config = dict(
    n_head=12,
    vocab_size=32000,
    init_std_qkv=0.0258,
    init_std_down=0.0,
    lr=0.0132,
    beta1=0.93,
    batch_tokens=[65536, 131072, 262144, 524288],
    train_tokens=536800000,
)
Below are experts of layer 4 (counted from 0) of a mixture-of-experts language model. Rows are named router (the router's row for the expert), gate (a neuron's input weights, with its number), up (a neuron's input weights, with its number) and show model dimensions 0-127. Each number is 128 + 32 x the weight over its row's rms, rounded and kept within 0 to 255. Numbers have three digits each.
After each expert's rows: a language model's description of what the expert responds to. This comes from a sample of Wikipedia text that the model never trained on.

# expert 14
router:133157066114059142134141104126115127096098117130142103120142081197126155185103154128093068099145104167162177111116104141123137139202099179154131097065176116181126184078122148140148112151107099090083146123167129098098116147035161088153164123091170123112153106171191108072141116129109187110089147132130125170130113147099156185133135148090093130086147125124134145184188136134088144148141
gate0:131124098168151186152164137131123124113132059120159103155120146122077154131165128119067087140162147144162148136166119082143105093094139115081141109137092172173163109097154115145135192103054052154074095194101089143127097131136119093120087124098130171142120081142171089126069153162054119116161109126099129101108174117130135096123175110107112131084091120160120089137084194154131127129137
up0:098142149107104139129123097117122134077157163116092142182144046118073167136115105114158071094057055192101074104073181126050077144126102146092105087130147112154147093149141104176178126141045121118233129092078135170103146113117122122081085117144166159157128181189137105141154121110147134154081148111075089118089117168146165145149119117093082112131139133150093166098125082078126154125164
gate1:163173188114070157126125110118142172100103152058160166104107118128124143147135115150103099144177186185188142151116123194137099149129154145138107075163125101134088192076120116176162181150160180141123172177139109158114136068086125130118178144097115152150108117120193142087139120125130104133170170144112122128153187189153161081159077116124097132061104105104115117109109130103076126133072
up1:116085132067166144117152120168105120170125109114157127117137144105078093090040138138107124127179138123112106120140183089083116157171133107127187101031126132044126109130129121133131109081143150119134089078110119136155160148157138108157123170111181184083120104127085091150148124113106088147148130142134180107075100135154144197117155091139156110121143107162136116160090154120147146138111
It responds to: Final pieces of place and organization names and the word album after Studio or Live, such as Angeles, Creek, Wales, Valley, Records.

# expert 4
router:190165166069123147161128065096146098137144164185080144120156137150153153145140177149127141144136154125089122114109089050127096145088130110133135110136154127121095124156054070062113142115098146127140165152091103071163058081231171073152100104163146068126113116189135108111063084175122161122120176157122103145189113096123130128126178154178105138170112156121169109114144102096121098107071
gate0:120182066115161105174063094150167065116092119120162142117146150151076131136097150144105101091132179187162154133106124177119129138185176107118048133159076119134113188129144136118101135089101091082108107139143109071102156123099083088103151071205149104108121117147157149127081152084101146108104125134075136067083136136104057115113122100092149104122120112104223127160087143155083098128147
up0:142149066133165138184089152157155065089120190134112137135098116155130104132094106138147101143154091172168213107087128121162113112167145115127122166171138141162139150188118127133146125091161089149063117135190133141130174138095080099151129076209181118115078117125154143112162138151062105099142178163069176096096113131085119115116098143128164109124165140120173170129152082122123098139103
gate1:147083083167173164168064103107146126112178163166110165132139169082165121132144118130091100089179116085133183157103134158149112168162152121127132109162157131092140142145097133120156100079170085125190144146151098120145119119129072143136123166121154103099072139147121121104097118095153161139195116153137150155124123137185169116149109104120146121111163070098104127115155080173087111124087
up1:146101147078092147126183167140190188137136116113143149098111066128131078115115122114136102135101110176110125084151116027165139149120091108128113187106089077179110139115144121125117122161140160108075148109154173152117124175082156139083100096168152179145122135150166138174132074126065105077102112110125132084094162105111151115118180138123119170132153114105173106121115157095149165092150
It responds to: First pieces of split words and names after articles, such as Bi, semi, para, trans, Golden Hor(de), the(rap)y, Tri(chostasis).

# expert 24
router:113087125172174169144069062150047077103127176121127167127102119184153079109133178172088103182108139105087185113113076103123100111172141091160104114121124169129096151131164169096171089139077133105139077117112181114159126141164161109147106133102107061094048105138084208101115074103138177132198105145119153111113101147166151102099156158168113165203095141110118081122141083129159093164112
gate0:136148129170143119109148129134105154155098091097189113107135146117134076074131128112143157068182154115124079172143123079157131137097133110142156137142066119090100124105170123130098168094149172089088150132120121103125134123140197156090176162182109177140116084150140111129141095098098175122051111132105088063144095130165154141161142124054149195172157152131167125157139107081192136134147
up0:133119132137099118135075148136123123100143155172087117141098135155107123158177116147096116169123148070126185100137131156087106113168098137136097114180134076164153136158120110145154100161099113133153130108151124189136146119118102071177133106097141102108130149088167157184157110182143108092166137106161147230097118124084108135125149126181111080119139127193108091110127131156121087070127
gate1:100198096169069164129108148096095092142147104126123048100118175082095137094204079095161172087085131076101135197087125121114221090125139100113089121154121133151120103094126086121115095125112111134167094133081163144114145101200132095167169135226109084196168099096117129137106064103089086162143110129099104098105159115109164162149143185106078087162082169186134139171131139192191140154124
up1:121169122162070151162150125128138095086133147127118104133149158125106110121197142100117146119077119069133139154164177076134167154118132125133072154129108107180101137114146118133096087092051188051132103087105084163119096102162126127090157128167078096183171090110171190101095117101106064109118148146118111063136163120166168110193122239088126117207056101189154142160131121180176124081097
It responds to: The verb made/making in "made his debut", the pt in symptoms and contempt, and odd fragments like n/a, v, Mb.

# expert 23
router:121163098099124099132113150104085143238132183107119122163090098096125086114119130153087175072149158113129075129170114137115163125128146049136122161167141111172134170125161171086155124108145179095152108099115112084124085136084052098128129115142133082137095128139153088159168129108152099102092113170134076185202133195108109125121160110122132110115108151070107137110151127137192110130111
gate0:074129096126191126142172067175156200111123131123137123127176107161092109102113123134135136113183121144177123093150163138181154163135134166154136052143111102076122083086148150088134165110118120156075129155167152095132135103125205159129098123113066146139151108132077114129156094146109100122117139164092096146034106082151177135071069123141102143135054155148131072161102099124163082166121
up0:058145056101143138098158068138155206118085148089188072100139066119099148147120073118125141106152098150143076082102166121127142142147124175145141118070094105092158093190210171102098138149112134227062138146133185116108080114130146172165082098120130142124130157158085105118158138168092068117157120183186145178082169125161128193143099128091077164123075144148123110182098106120114117127138
gate1:148127071118045141058135118126105117097091112199127089182181121159148103127170164130180190102138126118149115112151145149106129117139073093145078128121170088138124143184152145174163099148062152130078106101171166084148150121141138135082136159126146075124116094126165115149087142153095101106136084139126157146182107115118118146131095091131111148127132108076095103129104150135113159159171
up1:174131128177154111092123156068128120143136143181184135152180064131133164096113096067116171062055094093121131216176122087122130058153128116127083097158146129144134124117129090102083093104161134093170113091131123093106153124127141108160131150135139157131117094077118178120097127157119062130118141094204120137182065105147166173195147130144133108141143107114137176134141164156148142121209
It responds to: Prepositions, mostly "with", also against, using, by, without; also table pipes in results or election tables and the N in coordinates.

# expert 55
router:175171165162037189145153145142092095132166122110160100155124152143111165106139155151104106165154121106093163136083155073114063119121164124155081211137164134115146142127109035141138113074187112150101131116157125117125094104167201097130109132088120168156169090132175125126120125125080157110122182119095117155074171107179097086134143131141141138150125120148162126152151171086132102085078
gate0:157087191167171142111131074102143129153107183088077115133139159154145080138132243128144167090125119096100125167117109161156154141181141083156139081139087142130101124145196140186109154157149184130119183151130177139104153143132143118084108144108111095149114211152092136186142178124164102092128138104067099152099141156140130101075122087178109154148115151123164090140096085175128115202150
up0:104105097112141101157089142173125146144172123092146145109111100117096118125121110081117166145098149149154095150127154158172175087106117146097068186106121193127109096162117143098165146084081153123141105112190145148101125118105120182107118166170105153133168121127146103152172135123156149111119106187141108116153156121176104151139118127117173166094116070139156141157132159090116127133109
gate1:161119081080117089138125133156218105128113107074071195142131087093164108168174125118176107104124119088040135145164180141143173113134080122150120142133134096084134142164067100132113117217103099128135110177089103111146139086147135126183193122138202101111192122123137067115180123202136083119124122159090144094085099097106168125175144165118142160183081123140148125132122101145065103118152
up1:147148156092177105176172137164129134168121181072111111142093159115122148153220107117145145089085146117135114142093159142109125099058137093206154161128128111100129123100087114092136104164151052126058142143175047101164098084150097141133152054136158178105155224140103097157123184146149160194148122134125126120107123130159146097113137130169150120240091150116098128151108099171104178142147
It responds to: Common nouns after a, the or of, such as power, water, speed, blood, heart, force, and also where.

# expert 40
router:159131178102070154118173130120145101096154102087125097149115152136129144101139102145138124161155152126130122077119191128095057116093088150165168123092164168087154114095157084173182180072163111162055095097101131121145166107158153121069114130063120212092172080182130141132145124111134144115129119123102190147148141151170093156133181090126090066124096054151134124168137133129126095116125
gate2:116122144126061112125113149158168060134105082143124141132142149143059102166143084125162135144185182111146106122155102066074138173188142128145114088166127142066161120138113196131160080130186129118131118109164117121190147140123091110108166118161097133096168130180090169173108169073149154141119104108141150111089110139143157105118102124137107134092083141088139113088193118186172117170142
up2:118119125072107102189104144118197063123119090157154174123150157140124077164161095080169113161203172142164142137160118087075181152152100149163123126154120120086145184145143170148180112168195095118143092122119122137171130130133104105109139171169109124121141151157099198179106123088124157125110184120096146130064127189177105093138133123129135172121137128081129129081180132151085110138134
gate3:115082060158094222133120107115142176104121127148042167164112113108102182107149154141125181156114125102077176126158174128091149082160153167086078117094086109157056091149110094133159081176109155106170124108110119114181147037166134140146183147155147112124100136046116153151153130156113104166137171088172095134101126100121110112095136149149145132126122175104136201120175177152187188140139
up3:170130110097151126138147207119196162135103113109115160134104150117159151081146116169161171135106142067102123115124115159067085151074155146128102156080062127098105172122130150095142096093162115109073103097127149127132072185163101116119150115179126164177107103175166139060107170133167201107128151187132131073147142167114128111095193148127162133125131126105110166134148160108104095114195
It responds to: Domain nouns and adjectives after prepositions naming areas of life, such as social, political, education, child, school, club, gospel.

# expert 36
router:072111126187089201153116084068115080129093165147123124130128121141101120100132130113104079109104078199190169174166138121128109092133100169100082108134140095116115160114146099137152128135124109104124144219153128127152136110102153084101152106117157150135147132107128144073108096110069122077169176160113140144101117151128200148145193144108103146175117154169119127126147092138118152174109
gate0:160163169111116123157167043133116140135131184091112098107139174133108076172148108108137184185147151175143100168167097172162097151096136133128184113110114143166152174142102187104160162131116163153160172127108144137143141057102142135140133126196127126121197159116139189106142074147152119111092123116094150162088112141130139105070109141115134118105111142096147164114154165163063098189148
up0:047134130083109129157155133176121151112113101164116180109096075074111157122094081139112128111153054106121094102123125115118200124113102179139089128092148126121113159173119084159184150160115072130150115190157100134125094200123122132085124136121120172135153101091117060157148137112116122144125092201164148047111159092126163165140111102138073157187149102137142135136069149115124087096052
gate1:141157083139150094125083058059096133151186141135116122132157083203081128166170147098152099149119128184096125160119117192127159162151106129141117136154112170130141128165147084151086137150138133108062077129127078143157107072158124115144129097093100119181066072070129128176139176152125149129136088112150154134135174122131135045151119110097124097137136142094097162096150182083097175163189
up1:162128170093108142126195159103107085173107153076107150136116154113173124110151134167119131153154117090159146137162127100080176114144203079130160098107153127154101131115049114104152092104128126178142207065134127138122079142170086131088196102095085145074178160167129120130124075159128150097159155117174120171150123109115118125089143111168098152156130107179121082127142097181168122096121
It responds to: Final syllables of place and personal names, such as -ville, -burg, -land, -worth, -ak, e.g. Wayland, Uttarakhand, Mount Lemmon.

# expert 46
router:128111153089090158113176140056155092089106167174140087138196133130234163188164150120149149154130134085140153132084124106140144155081089176081149153141146141167127133142083101091122117173167180145077098128113076134161151155079168146135121097171140155109150068205138151131101140171162108131072118165123182167161117056095145165193118157112099095195105097097122138116156097176140159135107
gate0:108125145118107136172128133139165146109163116131161173212091142139146135184123112141158161171179058078107116163116092199121144149134143136157093088068153109109140097085138103148128169090130057104112115140129145142144165131117109111113112178129124139085108110109153086173118202076168114143165177131098121177100135131131131114143168119132117165171126160171133184138173128164125105186164
up0:132131122188113167071160093147107096112081104151123101078159067143114105113123092113146126113058170162091114125144146079133176113143138139151137156183126110142102147114156171180093114147152145130179124114107119144141120113138137156140169115130158126168156136142104155125181078124153177117134095102151178083122161115137160137093124132169159129087162100142137070048126143041127100115113
gate1:120135066203124160140166135173146176125084147183190062204172113168108176153127112152128128183132147126172212145075099180197085141110176160129140121121115079130101137091136102111111128116117102078094169079074224123075076171138100131140108135133068082097137174131106161135076183152093089149177136120122127141146064160103113124121154106133116157144137139159089130115101121150167107156174
up1:061145163146101106142147066171114154171184152172135128165138115085082090073146148189109105097087109090115157065120125129105128159178150117145101086120147131093087119036117146172119191180118104146164133047120072114140118118149156121150115160134156147111134134120115136130118134131124109129134164138183172211155151145147098135091123117049140118101125108145129107121163129120136163103153
It responds to: Adjectives after the, his, their, chiefly own, plus national or institutional words like Catholic, Royal, Communist, political, before Party, War, Church.

# expert 34
router:089143086170120096088180182170154054124157146176165160129128152169137183161163094150110146115131109072142065156156170155103102132162093125175096138156167138129152141147130140158124080188155101101117109166109115073105126151143106111133163165129118113179101138177143136086162155147121136157092180138172151150147123125100171140141085182068131125090141141155105133186181128196173136131173
gate1:150185140120162136236147106175104120099056162178140097032148139153105132109094104170122104153181156094091102111145116188095131155115119127104182091136136160196091133153110119177136156119084154147119078116127158169140156131132118116115096162073105147079113137147128153124103141116108120104127153114067165152066130180040174138066092095165113100121122106136084094136108117102157079171149
up1:126112116155131117077123113064178124127147151108140146200128139134142132110187096109187144125110080186152144159116097102195111166154120114109083133114139133070165080154096149095178132164150128128118140121129134090077103125139163099142171167137117103186188085119161126139109113158079139138146207146149065106184079105135114096129130119126130172156137129139180116134102143161206209106146
gate2:113140143148133130121068157085166124142135137128144120118143126177130125179099112152116151123146126238101085150085141140161086131177144142125150119108066072134080089137085103110118090078117104167095132129148149138142162131146156144140160049114091123130137166137174124118153152123229129112103108093180154128156131103097114065118109180186125136098128066124102124082162116138118125116092
up2:105158066139127111128099127119225125146168110085155139047126118155132117131170083125088075080131063160083142098137097124161075178181086092111125142088089138154126148136151159104125194140174123125088146104112140145169165146145088108105130130151079146090100164136118165113109083117153103102118155135120141069149098158177124130136155092081103120143110137111125215162151136115079121127079
It responds to: Three-letter country and position codes (USA, GBR, ESP, FW, MF) in tennis seed lists and sports rosters, plus pipes right after them.

# expert 42
router:076147163090155146079090130158111145098093139091128162145098165097081096152089148072084150091156110161201140102113138148215137147124132090130095117087121147155112146131125140133158057143182128156140092170174155105145146090101122138157129101097121109104119166123066149050175091080134113106156156138132126126067086125121151120150162152145138103119168160161148118150146126119111097173071
gate0:139183193104109124117125118173121123141126173147159164113131093144103110142092110099155152173122152118098090182147123155178093130132178110170127094097100070108060156158147137177111133134157134138095094090141083192125130137131043127098123123111047127157149104156145131142146213048104050127127132137152156103136137099116133126074166155081149135102113137100129110105135130132115156119079
up0:147148168101055103037093089105109111148119166163065156211124150094141084146116122078145173102123104153103117161120105164163176127121118109166110096114136108195076168129157122205176156167131173127092098106092086146145152132112126144151136126121155115195160131108128134162111165095131098172058122117116127147102158132093132121126156110082168139182197141202115136079135176081105153102109
gate1:154117100134170102140150078131110094077135182113102089168141150109206101135134125147104164138117090102142115139132165159139133199151183182114096119108187139137127167151117134149107089147128088115115110114147165085094152100138144154098095117119157100141108156173120086158217149088147115102157183132200162132052097087078133122098155137073148150111141125126126132164110124105107085158119
up1:129091044140104126159136100124144145147170153190191100116135133081171161143142155124134146122160118185111091150147125139117136128107115060135098184099156166154131049190163090157190099161095197127172101128121059080111154112048130154102064120129080097140120130106161086126105123133097111159077118091143169086113112035100071128178122118085109113100104111091184090211111106140138097119138
It responds to: Word-final s or es pieces completing plurals, possessives and names, such as Buenos Aires, bombings, aegis, Horowitz's.

# expert 62
router:101116072117104134142131130131119141140121192150182165151125123137139069123121108168116150118123154096146095151100135156096161140117110142133156142135107134088181116105192122113112093087155180076173129151141161178126096134119092100146095171167139115170092127142094078129122105156085045089146145212164073170115081175092070102138134143138120070094207064065114140129114148123182157058151
gate1:106121167093175093106062119092128105134105159144131058107107132149154123112109125106126140096119077128168097174194160113148078072122146067175154157155129165155143150107133130123128150131046187173058149145159122166134174160098128118126147074156166115124130139128135090194150187098145097163180154124119151142150110190113184090138144126166140093163160120152148059137110089114165129062110
up1:151151126148113116179141152111142105139093114107092081090121127151152189126128091128161124091141083147166110208184157155156107073074122094162133176163202159141124142155119092131144139147097194096077169160157189125155148167105138146085155092088119130132202111126174095148123127138137138105145113061087088115190107142149192123137136148135132098154150102206188103083133172101108128075080
gate2:151158108159177162133130126177128167127111112132109106128094097107119072203096139137126191144104156076103165187141119085130096159149156148108110083157076044012082142150134123154110154183129137136114028160096095122135063152176122118136090125101099121181158151173123198098067146155135169123184112066079135193134110074132122162114098103184146087087138116121151137116149123124161139160112
up2:095073169078189171162103063120092144142112120176139135104068141135115086134118125187130135175083105170110120132116093105103111129129160170112159080100151134102146154154105136165117112134117149069146083176143109158082126140178159121111138178157154146113103124129131147040116176130176110133122074098161129140230139096069126109136175142156164097113137124153139084176174138148130163066145
It responds to: The word by after passive participles like designed or directed, other prepositions after verbs, and World in "FIFA World Cup".

# expert 32
router:171162144148079138132141127124089127096081099085138072131144150142076126116090162118156144133152122108115190094098168125089096117118147159163123157107119165142155119097146067068099151086108177171117067121087142154152121118127156148139161146180113096118160120159142161150104155099149093111087111164168058161103144164169107108097170116158114157128095099147076103161099151105151157133133
gate0:113118071105112153109137184089131119069093130164170129118130160068137119120203122128113181089090108063112081144090134127116119112168128114152134127101178117142214157119124117172136133178141172118166185163154111136163133113147118138132123115107155103147121160104107100185139135117062118115156101099167157156129167121153122168110131087110095078128136116133092067132130156164118095092106
up0:166103104170095161172070112117137141082079104128145097122131109144128146172197157161121116081122136124138113147121112153148103145131123119133046118107168077116112178083190144180193115139132136160113165110044120126095121139157134106096095150067138120150093135127097159149162134118098115102135156135128140115105149171126135132164128197121146138104096099135106104128158137123129072100129
gate1:177074121149126112129106151136129144093154191112110110054150154168087136104103133119090148136204143139115110139117124140118079144113074087096150135047122173158132150148104085178129130100174149145104143149189131181054109120140121130098111204163135105122044103133140107164166084135096131060139141123066144120127163119127136158102145105136135114122128118172130107153077138119171151161131
up1:177082077095163127133153119128154155112198134091116100088099167182052144088143162159166145101127129183110133151192160135119122092159100083127165116096115109146131097143114111160097169101157181122105127132134099154070155117183097106097113167190101098115090120122095092149141093099122144080183166105066192104134110108120120124138138107183135111104135100148127132110073139108147188104104
It responds to: The pronoun it/It at clause start, and verb or noun stems split before a suffix, such as Preced(ed), consist, gain, settle(r).

# expert 17
router:174126117166114142194070064122188093128117090193130137120169171156140120131132125148065107104082117152123174135112079154075132142139116171109143088143158098112112116113123126080129104122135154124136078161143115126160113208110144114204111178123133132105142126130140094087098107106160121132143123107097112112117137145133167082164192101168109081110096105147139162098135133121161113075120
gate0:119130148177120117143180154164124094105171195204165067162136093145094107170141115160155127174177058155081159170122155141146135120126108127101102110105103141150114114121103128132174129148144159100091149167067144114155152133138110110157085132151137099108179109150120115155153115112151185162154110115114134165086142107055137149104119113172136132100125094166109104092188130120141132194111
up0:153114143141164102112099133096140141109135159103093168118108136122090124122138104070113126120112090135171103136139092115108175075100121142084080163137133135137146077124113103145093098128083125137147078140126116144133057094116114103077155130139102107105097168138111088076138109167109112107153186101080116143071069103152125049155142127166057154117131191110122149107135175173139118081161
gate1:143069127155108140123137047077143114141133100191145176091119110157158150131144166079102140149090139123131131108036095170135109081114150174162085107130122135148153083134122139152187145151158155081114122208092119110132176098119145108130170139132172125101085138134128134151173117075158153147173115129104088147151119149135096137126157082045083111132118140174194087187137165124171137090119
up1:110123121187128059156146141103088128101090090113091141088114117096126068141137140138113123104148102117130169162127089178094169137140085155223159185199141147166081125158131100109105180063109119159133111104141129160124102100114092208137108154134214198143090054136172146134091150151154142134106125155202084166138147131140082109132116097155100071090092113131050082133132176185143135128087
It responds to: Head nouns closing names of institutions and places, such as University, County, Street, Museum; also "within" in location captions like "Location within Croatia".

# expert 5
router:154101155141043200127189094102166125124070077145156146131168091117105123165187131174148134092178108102126091177100145133186117126123092086077069107134108132116133089140146121188099173178165117200138121067141098113120070140120176122098111184068126121109132131122132145199140132109076118062131156150126164125151192148099145098088156116107116134139170145071160136107138149107136097100086
gate0:118141114142156124135148118197103145116161129142194105170150130176112144131133128136095093106100098122112142170121127125130139130088082196086139126141154162187154124160096171192140108144118119121123154169146144108094148086139176159124089133157053140096127098058141149063143133083089139117147166094080120137123106152140117172131111078148166150054192142112175103080103130117176087129133
up0:131122138147114126107160132081114144178094167130064131115150124098100093128082129113053152161060139177199082111119125117118108150115155132139192156129134111118161141156151131067069084097152134171167206129147144142126143112122122159080152161161137133178028157081095165139149147175162112155108178138145148111179176093135089189113139160213172116154096125110088176141147024138093134126103
gate1:089092068069172117140141152105181111138123168154109168144108122114129119164203140070131101159067124168135116100100182101223155113110153078117087157128080127109169105133142119084139117176097211104130168128132151153172094103107116121112123102109120118142107123144083119151111127040117144152166132165176110120127127158201166159115140085099205152180174118126135123136103093138121161123131
up1:139100101127122116150124122152136143172174172152080121125173092134131166087177119115047058097099138160067113094086160087146111145146158083136101149111062094151170120079100078122156106159136154101149140121118101169146071165081109131110122130135119121123116140136080143142093138049166133120178164099187099131111129152156162151133133177083179133113138094144173127129145184168099125155117
It responds to: Nouns or final word pieces naming a person's occupation or position, often after a, former or a nationality, such as politician, member, coadjutor, footballer.

# expert 12
router:156110110115106109143075102086121121136131181126070152119159136141163110077075133139093104175092180160125115182088127137116139156141159055125120124163114102155162151132105094079096131101134200104185184151128152142116114086070088113139122160149097151150076128112097087125148122099091138110150141073123136152143130106080134147136171079092177144140128092083096149108088131137158125115075
gate0:126080140167164101118124090132111125140086120155150084091138129081128191105157131143140184103118181108103159066149090133113123201133140208169175130062139127144126177156088181137135187130108088113083144103154106108126157146178129127129118100116121145124120160069158173136092106166114102160108206112115098078087120090118115207097124122157113121153137119152187170097143110149108165183210
up0:150155153098096113103141119152101153113196107111162145211130144169147132190174147193124064137114140138071151150127139141077146071083140103123135110158101088141110146109027102077111073147058164118145107111128110151138124114144177111132130083168144088135151126124131091122093139163140135102166114121137160163147121126116190073135128177112119169090102150182103095140121134103112173094168
gate1:157127148162108105127142180056121147182096118173157166154074091132117157167162104081108183168119163137162135154117116107152094146106115156092199138083122057168112150177156116116125148122141118145060183139164132147180120115130123137138144110171151195120103177145212180063117159115123134102094190170129119167122147105150130139149086071225032092150167158157145183148134134130102133092150
up1:183187110109147131183141082164117148127142141123116059133186199093108119091119095115151070160056118123103178135152143127169118174177128192136064145163085184139091104037101124101145099132143115135123107103156114131099095114104104120108156176121076110140144082097081111137117099161191169118154112172121100094148087163139144135108138087076160145135136111110153101186110133177135115090117
It responds to: Mostly "of" after nouns like part, member, cause, also among, between, for, against, e.g. Heart of Midlothian, cause of death.

# expert 63
router:098120090124095164138132105151083132116161153160114111076169053158089118112172100131148090046082119108109066118165135141177111088137121160135136170108151139149176126117126170159123128078096086126150143114117126106095156129134099070154160124099153146167125149148111148124145112156122130163134137045154132153169096100160117158087162117173193096103140167140125153157127070169092128097107
gate1:153091108139127170132117163114106093080085110075162159152163133166160082137172135167128163113190127103161114071211129106130140104160095116141109107108117101081235121114107105134150129132094168125157070062114146093132155139098134171081092119133158136112147125118160139129163184175159126091119162128114172096068097147112126151129143094088135174136106148141080199146114172187133187098159
up1:064138097130143132167116108131129084118073140145124110125126104067110186172135126079168102140083148155066100121183110135112124161122125174129107119106120156163113136200136153217129152116125077182125091172135175154098123119189166075125072087087125125081144160071163141099121110123122103118075145136091100098094168125148147122107154099091137089114116124103164161068113139103137154139154
gate2:210092147168101131145063182103159095084115115156092099159143139154166133152129160141117150137167136072138157141159073191038119123177142170096128158151101170141112163185132138193182128155118156126102116050102125158115078106078114058167177137147076098095097123102134183130150152153124116053171126155162130140119106118088129085141139077176101124117125128146137128101143157153086139081140
up2:156116122195110134138147106125198159163142162173142114125140136129094084128099198093101169176148096139061160110104093134203144176160067077166134073145097124139095099094146128107136110096076092156170178170112181072099128150163123153109215128134115112095103132118086120112123109129140120141096095117127145135129128140141150235152087128200137159155155108127138147130135143105106137151147
It responds to: Given names and name-starting words at the start of list items, table cells or sentences, e.g. Richard, Henry, David, Dick.

# expert 10
router:136173082159141116105110088157137128114117176139147110178119140148169134145141119049120136159163173096159099146154147118185173153154173103144108098148188139180129150136117107120134047142165083119140114120149057104124065094149161156142065171134188105128077097115105129107155139107153053156135137088142170169088172083088129227116110169105113128097162123112157222161191152083107142077141
gate0:105112133096115106140119096139155093078178102175111097120152141124116122096116115105178125101181071134143168128158163170132143165114099155113132104141090105148165178060179147112155174118126110149136050144140129171138083136110118101130115136093120093114152069109162174148206089128094183136139144101171109181093093148129103128149111121117100165095132128157079148083094078137079121153089
up0:122167159134100165128131149120142133132079136144164192092127153078130114143179120119112118164098173160054103095084113118134164088151158116136105144135117145128120067147108168110127065137201171117145137107096178092091208154162110168168146107203106129160142141178109096152059175092158129118145106132129136075140117146125137166133114134111128097199118135114166114147161167099134100090135
gate1:095148125163107155109072074155189089100111107169147193078137139159128065155100143068146148171124098143056132125134107118107131113095132135130152131101142161128108092136130198105153085073127149083114144155131151126188144175147113121146139107170106145146148156108151086096054178134145112145114163085170123083156116104172188080116082099157133126164111107169156131115140132095099069122085
up1:103123130151070083109137095094184107137109108141131214131090128173125082149161148106169110160126118142059095122126092169108118123112193126137137122109163098129137158122159161107166115106195128087114096151146111103151103164110099083130093049120134141130152172085142114083034147170160131201113092075112123085120125115167181065108076096120130124137116135187164136105163122110140134081125
It responds to: Number tokens in prose and tables, especially match scores after "a" (4–1, 2–0), money amounts, times, coordinates, chemical locants.

# expert 54
router:127161169111110113167151135195112135123115097119173152156118119135148176154171130159170156117117118142137071091157092116154104124140090126148131094107139112193117127146142081133144131191177084149097140191165080102100152144120142125145153114094153088159148135127116090122163117182100151148089149136134124129215133140098130118132086085074088063154197102102161115140150106146076096151146
gate0:105084132119138137119116099165112131094144108095111147138115135104146136183143065111157178117116093151141144140139114166055126126121141149136123101086191118114128153106125120160157169129130109181156139163143148106160093141178122168149140181102106110172169138110121127148112140167094099161174112083130142140142088124110089103119185137087132080137153154097121099064132179053125095108068
up0:115126141097138167179114049139157127139079102084177155143064161099131079135109080210049141120072121199107170170126186170127161133123156162130124164142144125134140090107136080112162134084155119147134129161057120128113120123181110135120143164125109154106091157123154060153099096149129082128136098150117140125128142066066120063149154122109137068118156092114097072093130128147143107077121
gate1:181106200139152077127151181127121127099135171147183094099107136123114127153111162098110131170181143124179154149176170145082144121091116137125095130113186151130110133125075016108143112077160170146116146122114137157156145143118124050125159071146153139132136098102133149174167140134133106138082112145160170163127041148063097134111132159116136129068172173133120077110062172115074118162164
up1:055119055108136155109101073075156160149105093120025207138139147132074087154167107166110069091098118137097091129084116127150141124170147108148136136124093122132179136124178186198135169155110087081092131116133103136118111145090136208115135149155108148113136172088108188128087167133123161123154098081162079164166168162134123102106163113091098114117080072157115143127148071127184074151115
It responds to: Names of big cities and countries after in, of or the, such as London, New York, China, Los Angeles, Tokyo.

# expert 53
router:096126107129146174184172101128146112122188168152118128148074132082065191124189109107115129124132138187144080147107156137165094101130109145102134121096129116132129091156134139122155182150138087115172177164199157156197166180136085101084173073077099115131135152160084114129138064121115148127202122113152067139112116123149173135135102128138142116173141165084076125164177093132126167090118
gate1:164160070151109152111108093083080092120149145144080195089108108101067083120133074080187101132108103111127086139153153105174077101048101118102134130164154136100166127084133110132198150138139141216176143152088124095156133070107114132105162116102088051103106102141229118084108108099127167108156134148111091190141135194112109142111142161156091110092118120072156167112098169184106123120135
up1:110095196133106079171157145164120135133142111125137122146145209163121119163106124162114134160090148150213140126146126077117103174211136167119137156116141124112168167131194182104096134142116093073043118101165170081049160159098127133130136101130169167100125083112049187174197131164124108069166140177129175086099116063120150157102174134140167112134132108152149140153111098068131167121111
gate2:137135161093106138170174096090138106091097097138190134126128138106092140107109132079174097100147171115131185142112116156117185142130097135159121139103114125121151130159181199159137129079125162164091049105163113179128154163102129159157135085126102133119122132016113113176138153143137100127114115112128128122135147125132101146095167111125091128075138169120091126150111112107236117180189
up2:125112139138106108202157101173154103152096103108144115051057124071071155130147132056118087199090119156144120090120140094151121096122087143120088125104084125127124163145132111108106117082151118140130136158106143114147109146100162137173054102100118127126170141071146088185178165055106123117115208080163127091074147133118162179093173144048102161137134179137158105098099057103175155124069
It responds to: Middle or final word pieces of surnames and place names, such as ley, son, ton, mer, ington, as in Hadley or Fortner.

# expert 29
router:049113158121157137113062168130116097084081072136136169115191180116141149086089132061160141137137141085141167105150162108125140151115060170165093131128127123080167102149139129174139106128141069120146179100169153104134040141193114072095120097145211135156169126139116125133122134135103128173130117151102153134111151120190173101170131112148148164137122167160144126167118140154151112163178
gate0:064160097171101066104132086099076111082176098120087128120124140093139172092117148195129205113126082128090169104119124123135114121112126075134082118169106089153167097159156109175119102128137103128169120145161094098109080074138139141139135131091153182098093093087144177078135195150102147169166156145098173151171209087133148157161060132107097134149087156110118145150187193177054145130127
up0:103134076126149131130112146074155224178159146092164094170132123160131089191142162112092150130175123155126072105151133169187107167094104133120167137092105138125117170124069136081133164095093113121139085156171096158126177055120105113096134147139085054113091139093167102107162166117085122116174156134096142072146115136171121103143086097158106167068102117159145096135093088110126135164121
gate1:136128171131129101188153087135131116037118189119117159127133152139078133182177133171114198113182097106104078123188085178148087134128147116137177123083120152126097160088129129141174138144100099154089078113136103096073174109128109120113100106105065108130159108166138119110117175175142194103095108139135158064114124158084120126060086142164047095170091135117105056151107105059091112053144
up1:148172125135117067165126142172124139062119166083166131139148148181110135059147141155111151128078149070125115153187137134103131086127154156151081130180156153155141145114172140132158153151131096120167189139107139100181128091100161178110085165171067158118127092110185126148152121148102119170104137170094109152073107106090128166077121161146133148136079132053140123100148174103112147102133
It responds to: Byte pieces of non-Latin scripts, mostly CJK, Thai and Devanagari, plus letters of Arabic, Greek or Japanese and digits inside tables.